Experts of a small language model.
Training: a variant of Muon for the experts, 230M tokens, 3502 steps.
Below are experts of layer 4 (counted from 0) of a mixture-of-experts language model. Rows are named router (the router's row for the expert), up (a neuron's input weights, with its number), down (a neuron's output weights, with its number) and show model dimensions 240-319. Each number is 50 + 12 x the weight over its row's rms, rounded and kept within 0 to 99.
Before each expert's rows: "comes before" lists some tokens at least twice as common just after its tokens as in all text. This comes from a sample of Wikipedia text that the model never trained on. Tokens count by the router's weight.

# expert 45
comes before: "ed", "s", "ation", "ing", "y", "d"
router:25 61 52 24 58 65 60 36 37 28 49 69 61 39 39 40 48 55 57 29 49 23 54 34 50 61 58 46 41 46 44 54 52 46 53 43 26 36 44 54 60 73 40 45 43 32 55 52 70 67 52 32 33 18 42 67 53 72 62 62 56 39 54 43 49 61 58 48 52 59 47 65 37 43 49 65 54 48 54 58
up0:74 25 52 55 46 39 55 48 57 46 44 56 56 58 42 55 56 12 38 56 42 62 42 56 51 55 63 72 57 37 38 43 47 51 62 41 66 64 74 42 28 49 72 35 49 54 51 54 40 54 54 58 65 50 32 55 60 60 52 51 47 32 50 49 53 59 35 41 55 58 51 42 62 44 70 36 32 61 60 40
down0:56 45 54 65 55 79 41 30 29 54 61 51 76 48 54 51 62 54 48 40 39 61 50 53 51 39 54 46 65 67 51 46 42 36 66 54 31 41 43 54 50 46 62 39 60 55 45 60 22 73 41 31 48 51 51 34 68 48 42 77 49 64 61 59 57 36 53 20 52 37 55 62 54 46 59 34 62 56 63 41

# expert 33
comes before: "s", "ing", "ed", "er", "en", "e"
router:38 46 39 59 31 71 44 24 39 48 58 55 54 51 49 40 64 40 53 40 30 52 48 47 49 55 51 62 49 19 53 52 58 35 36 60 53 63 36 47 57 45 59 43 32 41 49 41 60 25 49 37 45 31 55 49 70 71 44 45 48 44 51 32 57 60 41 58 56 54 51 62 35 36 50 40 62 40 17 56
up0:24 71 38 68 68 39 46 78 49 50 69 36 60 57 57 63 58 69 41 35 63 30 59 60 33 50 49 40 27 51 46 76 33 30 42 56 46 38 70 34 57 40 66 58 50 49 49 44 69 60 60 61 54 52 63 57 59 58 58 55 54 27 44 49 42 37 35 45 29 45 50 63 45 30 50 58 70 49 42 55
down0:58 50 28 75 52 77 60 61 61 57 41 51 90 72 59 33 69 55 61 48 48 56 46 72 61 58 42 15 51 51 63 48 63 46 51 14 58 63 50 57 37 35 60 56 71 43 52 46 31 46 67 52 36 41 56 58 45 50 60 40 52 56 53 47 48 39 34 51 77 51 43 43 16 43 70 54 39 42 40 72

# expert 23
comes before: " the", " to", " in", " a", "ly", " by"
router:32 44 44 31 14 49 71 55 45 48 44 55 53 39 41 32 78 57 70 55 44 42 39 37 30 57 56 57 62 51 22 60 46 42 30 51 50 49 61 45 45 28 27 43 49 48 48 65 68 41 44 28 39 57 35 44 64 68 31 39 60 36 54 32 53 77 39 42 54 70 49 64 49 46 58 57 46 41 52 50
up0:70 45 69 36 44 45 66 54 50 63 64 42 52 41 45 65 34 42 55 54 54 32 48 47 58 34 34 27 38 57 38 59 52 26 65 54 47 48 53 65 47 43 43 34 55 30 51 58 46 46 39 71 45 28 64 45 51 57 23 52 39 58 74 56 56 54 22 59 45 53 51 52 61 31 54 75 46 54 68 34
down0:48 48 41 56 52 27 36 50 61 57 41 58 56 49 50 69 49 64 71 38 47 44 69 68 23 48 51 51 45 44 50 64 66 38 57 48 46 55 39 56 56 46 48 59 38 65 47 59 34 49 42 47 48 24 46 55 55 47 73 52 59 52 52 47 36 51 68 42 54 40 45 38 59 40 54 56 53 27 41 67

# expert 4
comes before: ",", " |", " (", " and", "'", "ia"
router:41 51 51 33 42 41 74 54 46 46 38 51 51 19 45 38 35 32 47 32 52 54 15 51 35 49 28 66 45 48 32 52 52 38 57 48 34 31 58 66 69 56 36 54 57 44 55 48 62 64 44 41 43 60 55 39 57 56 69 63 34 30 60 54 59 82 62 52 60 44 47 61 46 47 48 55 68 42 52 77
up0:60 36 42 48 50 46 57 54 46 41 52 55 56 53 57 40 49 51 40 43 39 48 47 36 58 47 61 43 41 45 31 39 53 31 53 44 57 41 27 53 45 48 37 48 58 70 48 45 64 42 52 57 48 26 33 35 67 53 60 50 54 55 61 51 57 29 49 55 52 20 48 62 52 53 34 61 91 50 27 53
down0:56 64 41 47 45 30 54 45 34 42 51 53 44 24 58 53 30 71 29 37 54 67 57 48 47 55 52 51 43 42 35 56 54 51 76 34 46 52 49 49 68 62 48 44 52 35 33 52 50 54 58 42 57 65 58 50 35 47 68 52 44 79 57 40 84 62 64 59 59 58 46 35 37 39 26 64 31 56 59 75

# expert 35
comes before: " the", " a", " 19", " S", " his", " C"
router:25 57 56 36 33 47 60 39 50 33 48 44 63 45 46 56 69 56 62 38 56 57 45 52 47 58 38 55 43 19 52 53 45 32 40 50 61 45 80 58 62 59 25 25 38 39 47 38 44 38 35 47 41 56 48 46 83 49 55 52 39 50 51 31 55 57 52 60 53 53 51 51 45 29 56 58 50 32 30 36
up0:58 61 49 52 53 61 46 57 48 38 49 64 78 63 55 32 52 46 51 37 75 52 44 55 43 59 33 56 56 63 34 48 46 40 25 50 74 57 54 43 44 39 49 47 31 77 50 47 64 50 60 56 71 36 39 51 46 59 60 40 70 52 47 44 42 51 39 51 48 36 49 47 36 42 32 54 37 46 33 30
down0:49 44 35 36 45 54 35 58 55 36 54 33 64 25 49 60 70 56 50 47 41 37 37 31 57 43 55 42 35 39 70 69 49 54 47 57 79 76 68 63 60 48 64 57 64 46 55 18 54 52 71 66 46 27 45 50 41 50 57 48 45 47 58 59 54 35 40 50 40 37 57 68 63 50 57 44 62 73 45 78

# expert 14
comes before: "\n", ".", " of", ",", " and", " in"
router:45 69 27 38 48 59 69 45 40 46 40 48 56 35 39 30 54 28 57 41 54 52 33 50 50 48 42 52 47 55 33 46 53 25 39 46 37 41 55 66 54 50 41 32 49 19 41 43 46 47 52 27 43 57 66 50 65 55 70 68 52 39 60 42 54 62 43 50 63 60 51 61 55 45 34 60 52 58 23 42
up0:76 64 43 63 92 46 46 46 54 51 57 61 31 58 37 55 89 44 53 67 64 38 55 42 53 56 53 42 43 20 60 73 63 43 54 49 55 33 57 66 62 36 42 37 42 41 51 27 61 41 51 54 47 47 60 32 38 35 57 58 51 62 49 55 47 55 44 60 60 41 46 34 61 56 43 56 56 33 44 34
down0:51 36 39 51 31 66 60 66 37 35 35 33 65 32 78 48 39 33 65 45 58 36 34 46 57 29 37 58 60 68 32 61 49 50 35 32 50 57 51 50 47 66 53 77 47 47 54 50 55 73 49 31 34 43 49 22 31 57 42 82 39 53 66 46 54 52 38 29 44 55 73 52 37 52 46 66 45 76 53 51

# expert 1
comes before: " |", ",", ".", "–", ";", "–1"
router:26 59 37 51 46 42 59 49 48 53 38 47 41 45 33 55 51 37 49 28 53 48 53 33 47 56 42 53 30 46 36 48 63 38 46 44 61 57 58 60 60 61 47 40 52 60 52 51 56 46 40 23 52 44 67 55 54 60 74 64 54 50 71 51 65 62 45 44 60 46 48 67 43 57 26 68 48 50 39 45
up0:67 28 36 50 45 63 58 37 56 59 51 36 78 18 41 41 34 43 54 55 47 43 40 32 45 43 30 52 30 59 32 65 56 43 65 52 59 44 37 35 32 57 30 57 48 58 50 50 59 33 45 66 59 53 45 70 50 60 27 52 51 44 43 36 63 47 35 49 66 68 51 73 67 44 33 50 64 47 05 46
down0:62 59 63 52 74 49 53 47 64 60 46 46 51 38 59 59 27 50 63 36 52 42 66 43 47 56 56 51 45 55 50 51 52 40 34 51 45 40 39 51 43 60 44 56 38 50 39 65 44 56 52 56 27 48 40 33 54 62 40 50 30 59 57 49 62 23 48 62 57 53 45 55 65 39 19 63 43 60 56 49

# expert 37
comes before: " ", "\n", " to", " a", " by", " the"
router:40 55 45 37 32 51 54 59 43 29 43 43 44 46 32 44 50 30 49 41 54 55 46 49 60 68 40 43 45 50 57 81 51 51 33 48 34 39 68 92 44 39 40 35 37 39 58 47 56 45 34 30 54 74 45 45 52 70 56 50 50 50 64 43 48 68 26 44 42 75 46 65 46 20 36 47 31 36 56 63
up0:47 47 45 52 67 59 69 30 47 52 70 36 71 47 38 44 49 33 52 60 36 34 38 55 36 62 47 50 46 36 30 53 37 44 63 43 43 62 40 40 42 75 53 43 66 62 46 59 39 80 50 67 59 28 49 25 56 54 64 47 50 72 47 20 63 50 43 45 57 53 50 55 62 75 61 49 50 37 26 45
down0:59 58 42 23 52 45 54 51 45 60 56 44 65 59 46 46 58 30 64 49 29 46 65 46 61 50 38 58 43 59 43 58 47 54 49 46 57 69 40 52 49 81 57 49 44 61 44 42 34 42 39 62 56 65 51 50 60 53 51 51 48 73 50 49 41 50 50 49 49 10 72 57 69 17 58 80 67 64 41 59

# expert 43
comes before: "s", "y", "b", "w", "t", "th"
router:44 51 42 35 28 57 58 31 46 37 43 66 57 35 30 53 39 49 63 28 38 45 46 36 30 62 29 85 31 37 42 39 72 56 39 56 49 45 65 76 68 66 50 53 24 46 63 48 47 54 49 52 39 67 64 64 67 51 45 45 36 40 52 53 55 59 50 53 74 59 49 36 24 48 62 62 51 36 40 67
up0:21 47 51 46 52 44 56 42 48 59 43 48 44 47 48 46 45 61 60 41 48 53 36 47 42 36 62 54 41 51 40 47 46 50 58 45 54 53 53 61 51 49 43 45 69 40 48 40 39 54 26 29 45 62 61 68 56 42 52 67 49 42 64 57 50 49 25 65 51 54 53 54 64 45 48 51 57 60 51 38
down0:46 51 58 43 63 41 51 51 58 35 49 50 39 48 57 32 58 64 74 55 51 44 63 50 73 62 38 51 48 46 54 38 52 73 51 42 48 68 43 39 47 54 58 43 54 39 50 49 39 51 40 56 41 56 49 36 37 53 74 32 35 66 78 78 35 58 74 42 56 28 35 29 60 44 52 48 40 60 57 52

# expert 27
comes before: "==", "The", "===", "In", "|", "A"
router:33 71 46 38 46 53 69 44 47 60 45 83 51 37 36 51 59 36 59 29 49 41 59 28 31 55 46 55 51 38 47 58 55 52 37 41 40 32 53 65 47 51 36 34 38 49 59 38 57 35 17 39 16 65 56 53 57 63 57 61 35 39 62 46 52 71 35 51 60 60 46 57 27 48 42 50 51 52 38 60
up0:62 33 84 63 46 22 62 31 45 40 28 65 52 64 46 59 26 47 63 26 37 47 51 43 48 44 35 39 57 40 46 48 36 42 58 43 38 45 50 44 51 68 40 43 67 34 51 77 57 58 50 49 48 51 43 67 57 45 57 61 66 36 62 59 57 60 57 66 29 26 50 35 59 41 54 29 43 47 41 41
down0:69 60 46 66 41 60 41 38 28 49 66 58 58 63 52 39 34 41 56 46 57 61 46 59 54 52 52 53 60 54 40 39 51 52 33 66 69 66 43 37 38 49 51 50 50 50 44 69 51 35 61 54 59 51 44 62 53 34 48 57 68 45 39 64 61 73 47 56 55 27 51 41 62 41 48 31 46 48 45 50

# expert 34
comes before: "s", " of", "way", "er", "ing", " in"
router:48 56 23 56 38 58 45 59 42 44 36 54 56 37 49 35 60 32 53 52 45 38 37 37 25 53 48 65 25 46 35 47 53 44 33 32 47 42 48 43 66 45 34 54 55 56 44 46 59 36 49 41 34 45 78 71 49 49 69 49 56 61 60 57 54 72 54 28 36 62 52 49 55 39 56 70 59 16 38 68
up0:19 35 71 40 44 48 60 54 61 51 62 38 58 38 48 41 81 43 34 70 88 48 46 49 46 56 40 58 52 51 48 53 50 57 35 53 43 36 72 59 61 55 72 49 67 39 51 46 50 51 42 40 57 49 59 50 51 51 51 64 50 63 49 42 41 56 60 54 40 54 52 58 40 30 55 55 43 40 31 61
down0:52 58 32 23 48 45 39 63 34 66 44 47 69 53 56 57 44 56 56 51 61 30 59 62 48 57 66 52 36 63 35 57 71 58 40 44 44 55 45 36 55 52 66 57 53 41 41 61 57 53 37 51 33 63 46 62 56 51 45 40 47 47 45 37 55 32 54 70 36 60 47 48 48 22 45 49 57 63 45 49

# expert 30
comes before: " |", "|", ";", "R", "A", "|---|---|"
router:22 47 52 31 45 43 53 41 41 52 40 71 53 45 27 64 50 44 52 37 46 34 53 62 50 59 43 64 48 46 49 51 64 34 57 38 40 48 49 55 65 45 44 52 50 41 55 55 55 46 54 56 64 40 75 33 65 65 60 42 60 54 49 53 55 70 49 47 49 52 52 55 34 61 45 64 39 58 35 46
up0:44 69 50 51 51 48 47 23 46 58 50 71 58 47 46 52 59 73 62 48 53 58 52 36 69 67 54 34 52 50 42 41 52 67 33 50 35 28 55 69 44 47 77 47 59 20 52 56 65 52 45 45 48 41 33 36 45 59 43 27 55 39 34 39 64 70 57 53 83 52 49 57 60 37 54 32 41 42 47 53
down0:51 42 65 55 41 68 66 49 53 58 51 45 66 57 49 40 46 47 48 74 48 49 32 50 53 48 53 53 43 68 41 45 22 48 53 69 54 64 35 49 52 34 53 37 26 38 53 50 32 56 72 62 50 62 57 37 58 51 35 41 50 56 57 39 44 73 49 38 40 50 40 65 58 49 53 46 55 45 47 60

# expert 28
comes before: "\n", "-", "|", " The", " In", " He"
router:35 45 33 39 54 55 35 50 49 52 47 57 66 35 31 24 73 63 58 33 37 47 45 44 52 50 44 58 44 26 34 61 58 48 32 51 37 33 49 56 49 51 39 39 52 24 47 56 57 44 30 50 36 42 49 46 63 48 60 59 46 51 56 36 54 79 34 54 62 68 48 56 49 31 29 67 50 52 22 48
up0:28 72 52 50 35 65 34 39 47 55 42 39 73 56 40 50 44 49 66 34 43 55 46 59 46 42 54 49 72 45 72 64 41 39 50 53 50 68 29 56 64 53 57 41 36 52 51 53 41 46 61 71 74 60 69 55 64 51 45 19 44 69 53 61 49 37 60 39 15 53 47 61 54 56 66 59 55 49 42 42
down0:48 60 53 42 36 55 33 53 23 53 55 44 34 44 50 56 75 46 62 33 46 30 54 56 45 29 48 58 44 58 62 53 50 33 75 78 59 39 24 64 48 61 46 48 41 41 59 54 61 58 56 66 60 64 48 58 58 50 46 40 27 24 45 50 42 34 43 41 43 41 47 74 37 39 68 52 71 42 54 38

# expert 21
comes before: ",", " of", " (", " and", "'", "y"
router:53 51 59 33 50 71 49 26 42 49 47 54 55 43 49 36 47 51 53 44 49 39 30 63 33 62 47 48 51 46 45 67 57 49 39 51 39 44 71 71 39 59 50 62 54 45 60 55 69 49 34 39 28 48 51 44 41 69 60 52 50 37 65 28 48 53 41 45 56 67 52 85 54 37 36 47 46 48 47 47
up0:54 62 61 53 41 59 58 47 47 51 42 38 55 47 46 37 53 52 43 31 43 46 47 53 35 60 49 37 52 65 60 45 42 55 46 53 24 68 39 47 60 40 31 47 70 53 60 51 56 43 40 62 53 75 72 30 55 45 64 60 52 52 49 30 66 28 17 45 33 41 46 56 53 44 51 68 29 53 30 53
down0:46 69 64 64 43 55 59 47 38 38 43 73 59 38 60 44 75 51 42 81 64 59 27 75 63 56 41 44 57 54 60 43 54 46 38 25 59 46 57 63 34 64 42 48 21 37 52 65 32 54 67 55 42 47 46 59 48 64 58 50 40 43 53 47 44 55 75 63 44 29 58 45 68 62 62 56 43 47 51 50

# expert 10
comes before: " of", ",", ".", " and", " in", " was"
router:47 38 68 46 25 45 59 60 47 57 36 53 35 49 45 24 63 36 57 44 51 46 35 46 39 56 47 52 48 49 31 51 46 46 54 56 41 41 71 55 43 43 38 35 41 34 48 54 47 60 45 43 21 34 54 52 52 63 82 41 49 37 46 37 63 57 37 41 60 58 52 76 47 38 46 66 81 34 52 50
up0:57 57 52 41 46 35 46 36 54 41 55 65 38 59 57 35 60 45 55 52 45 52 39 40 53 37 57 56 58 39 58 61 38 60 53 56 61 47 97 70 44 70 47 55 60 55 48 45 67 34 31 65 31 46 67 31 55 52 81 59 61 59 45 59 49 55 48 63 34 54 47 47 65 61 44 56 52 35 57 69
down0:48 29 51 52 38 43 59 54 53 60 40 47 25 70 47 50 68 36 59 66 40 72 35 44 49 67 55 60 41 45 50 48 39 46 43 48 48 38 45 39 55 47 71 46 47 61 64 42 48 45 53 69 57 46 46 47 59 47 60 35 46 39 51 55 46 75 55 39 40 60 59 43 57 54 52 54 45 69 58 46

# expert 36
comes before: " the", " and", " a", " which", " 19", " he"
router:49 67 47 38 48 51 82 45 49 26 30 50 66 49 43 35 46 27 56 37 36 57 38 52 58 54 44 60 45 48 36 79 52 45 29 39 51 45 69 66 65 37 35 47 43 47 55 43 37 57 20 43 34 55 78 45 50 57 46 46 50 40 55 37 50 56 21 45 49 56 50 51 54 25 40 58 44 40 52 56
up0:66 52 58 44 52 50 59 51 47 56 53 45 40 68 64 61 48 35 50 53 55 61 54 56 37 40 52 44 72 73 72 58 36 46 35 43 34 57 32 37 49 69 48 32 47 62 41 34 55 60 35 60 54 55 67 39 60 61 47 45 20 52 58 19 55 36 74 52 40 35 51 63 37 20 57 48 73 40 54 49
down0:48 61 48 41 58 51 48 40 15 62 70 45 37 55 52 40 69 62 74 38 43 40 58 75 53 59 48 45 67 49 55 60 41 41 47 30 50 57 28 67 62 29 51 42 64 51 37 32 52 52 45 54 51 40 34 51 73 58 38 51 53 51 35 50 43 49 43 49 19 40 46 48 47 56 41 79 47 57 33 35

# expert 47
comes before: " ", " of", "ly", " than", " time", " is"
router:42 43 57 23 49 49 53 57 47 52 27 54 75 60 41 29 43 53 48 49 45 46 33 52 40 63 44 48 18 45 50 49 64 43 33 37 50 47 63 52 56 47 43 33 40 47 45 37 63 40 46 51 33 56 56 66 55 55 45 55 52 60 60 23 58 56 31 56 56 47 50 59 53 24 49 57 63 51 39 52
up0:56 55 79 41 52 49 49 45 52 33 74 62 63 70 45 54 47 66 53 77 41 43 48 44 32 52 47 45 52 34 29 55 44 28 44 50 68 52 39 52 48 70 21 44 55 52 44 51 55 51 59 45 59 63 58 52 66 54 71 63 62 36 61 64 56 66 55 41 47 62 45 48 40 67 40 62 46 61 51 48
down0:38 38 80 67 44 58 53 42 50 42 63 55 54 61 52 61 38 48 54 38 34 44 55 30 50 71 43 62 42 63 67 74 51 50 42 68 68 60 52 77 30 61 60 09 40 57 46 54 47 63 42 56 65 53 40 32 61 48 29 37 41 53 29 41 37 58 38 59 42 68 61 36 34 32 56 41 41 41 51 46

# expert 26
comes before: " |", "s", "ed", " of", "ing", " in"
router:47 57 47 49 31 44 73 42 41 43 38 60 37 48 33 44 45 34 55 42 54 35 33 57 42 59 48 60 51 53 45 41 51 43 38 45 34 42 73 70 64 52 25 37 52 28 51 43 34 38 50 42 59 51 67 57 50 61 71 69 57 54 43 51 54 84 49 49 54 63 46 38 55 47 36 53 38 55 42 61
up0:32 55 62 38 60 37 38 81 47 42 68 41 68 57 51 48 50 48 31 51 48 31 49 54 36 57 34 49 66 68 31 58 42 50 72 39 42 46 38 40 45 61 56 41 58 55 42 41 46 49 63 40 49 39 51 31 50 73 41 45 47 74 60 53 37 66 50 31 32 75 52 53 27 37 67 50 41 73 77 50
down0:54 48 54 49 71 53 41 39 60 63 48 35 38 81 34 53 43 56 53 45 65 52 55 51 49 55 42 56 43 27 33 66 59 43 62 54 38 37 65 52 29 35 63 64 32 30 60 49 66 66 47 63 36 60 24 41 36 63 41 37 63 53 31 57 48 49 37 42 56 39 50 41 68 40 34 51 39 46 43 52

# expert 42
comes before: " ", " the", " a", " first", " re", " f"
router:27 48 53 27 30 45 59 59 48 38 47 52 65 47 45 47 56 43 61 53 53 46 52 50 53 61 43 60 27 13 54 66 61 44 28 49 45 43 73 80 55 32 33 21 42 58 53 49 74 48 32 39 41 69 52 55 62 61 73 48 40 47 37 35 48 66 29 37 46 48 52 50 37 41 41 68 57 49 53 55
up0:56 53 78 19 67 50 25 57 55 48 23 44 52 33 26 41 55 39 48 56 40 57 46 35 51 50 66 45 46 29 38 61 51 51 28 54 41 55 63 66 58 53 57 66 64 43 48 71 29 11 36 59 46 49 52 51 96 51 44 29 54 41 56 57 59 60 55 63 54 60 49 56 42 38 53 59 35 39 29 69
down0:53 56 49 77 54 48 35 71 43 23 54 55 43 55 63 60 56 17 61 45 38 67 51 49 37 40 29 44 37 52 60 46 55 38 72 50 30 53 47 54 62 62 42 51 63 44 54 47 58 64 65 24 48 73 53 33 36 69 64 53 45 58 44 73 40 57 21 52 51 49 46 43 47 61 54 45 53 67 41 51

# expert 13
comes before: " the", " ", " a", " in", " by", " to"
router:51 59 50 16 41 40 56 48 48 46 54 48 53 35 35 48 63 40 60 60 50 52 55 49 47 60 49 64 38 52 56 56 46 44 38 55 32 12 74 51 49 36 49 32 55 15 43 59 63 26 44 17 52 51 56 55 55 52 55 58 49 58 55 32 56 77 36 43 63 55 53 55 39 45 54 71 51 49 49 47
up0:45 60 44 67 66 60 38 57 53 51 56 50 42 49 58 47 50 58 61 60 44 58 42 21 39 44 49 41 52 54 25 70 43 50 54 54 59 37 50 51 33 43 48 41 41 59 57 63 48 55 34 36 52 33 58 65 64 52 79 62 60 56 29 67 37 22 53 40 51 56 49 54 54 60 28 47 61 43 54 30
down0:39 54 68 56 51 68 38 49 48 55 46 46 65 43 28 56 36 37 35 46 57 33 55 39 64 57 48 35 67 42 59 55 75 45 59 27 40 65 57 63 51 65 23 46 62 59 56 49 30 36 63 56 64 49 68 48 78 42 42 57 73 72 57 45 19 76 37 49 38 41 47 53 53 65 56 60 31 37 58 69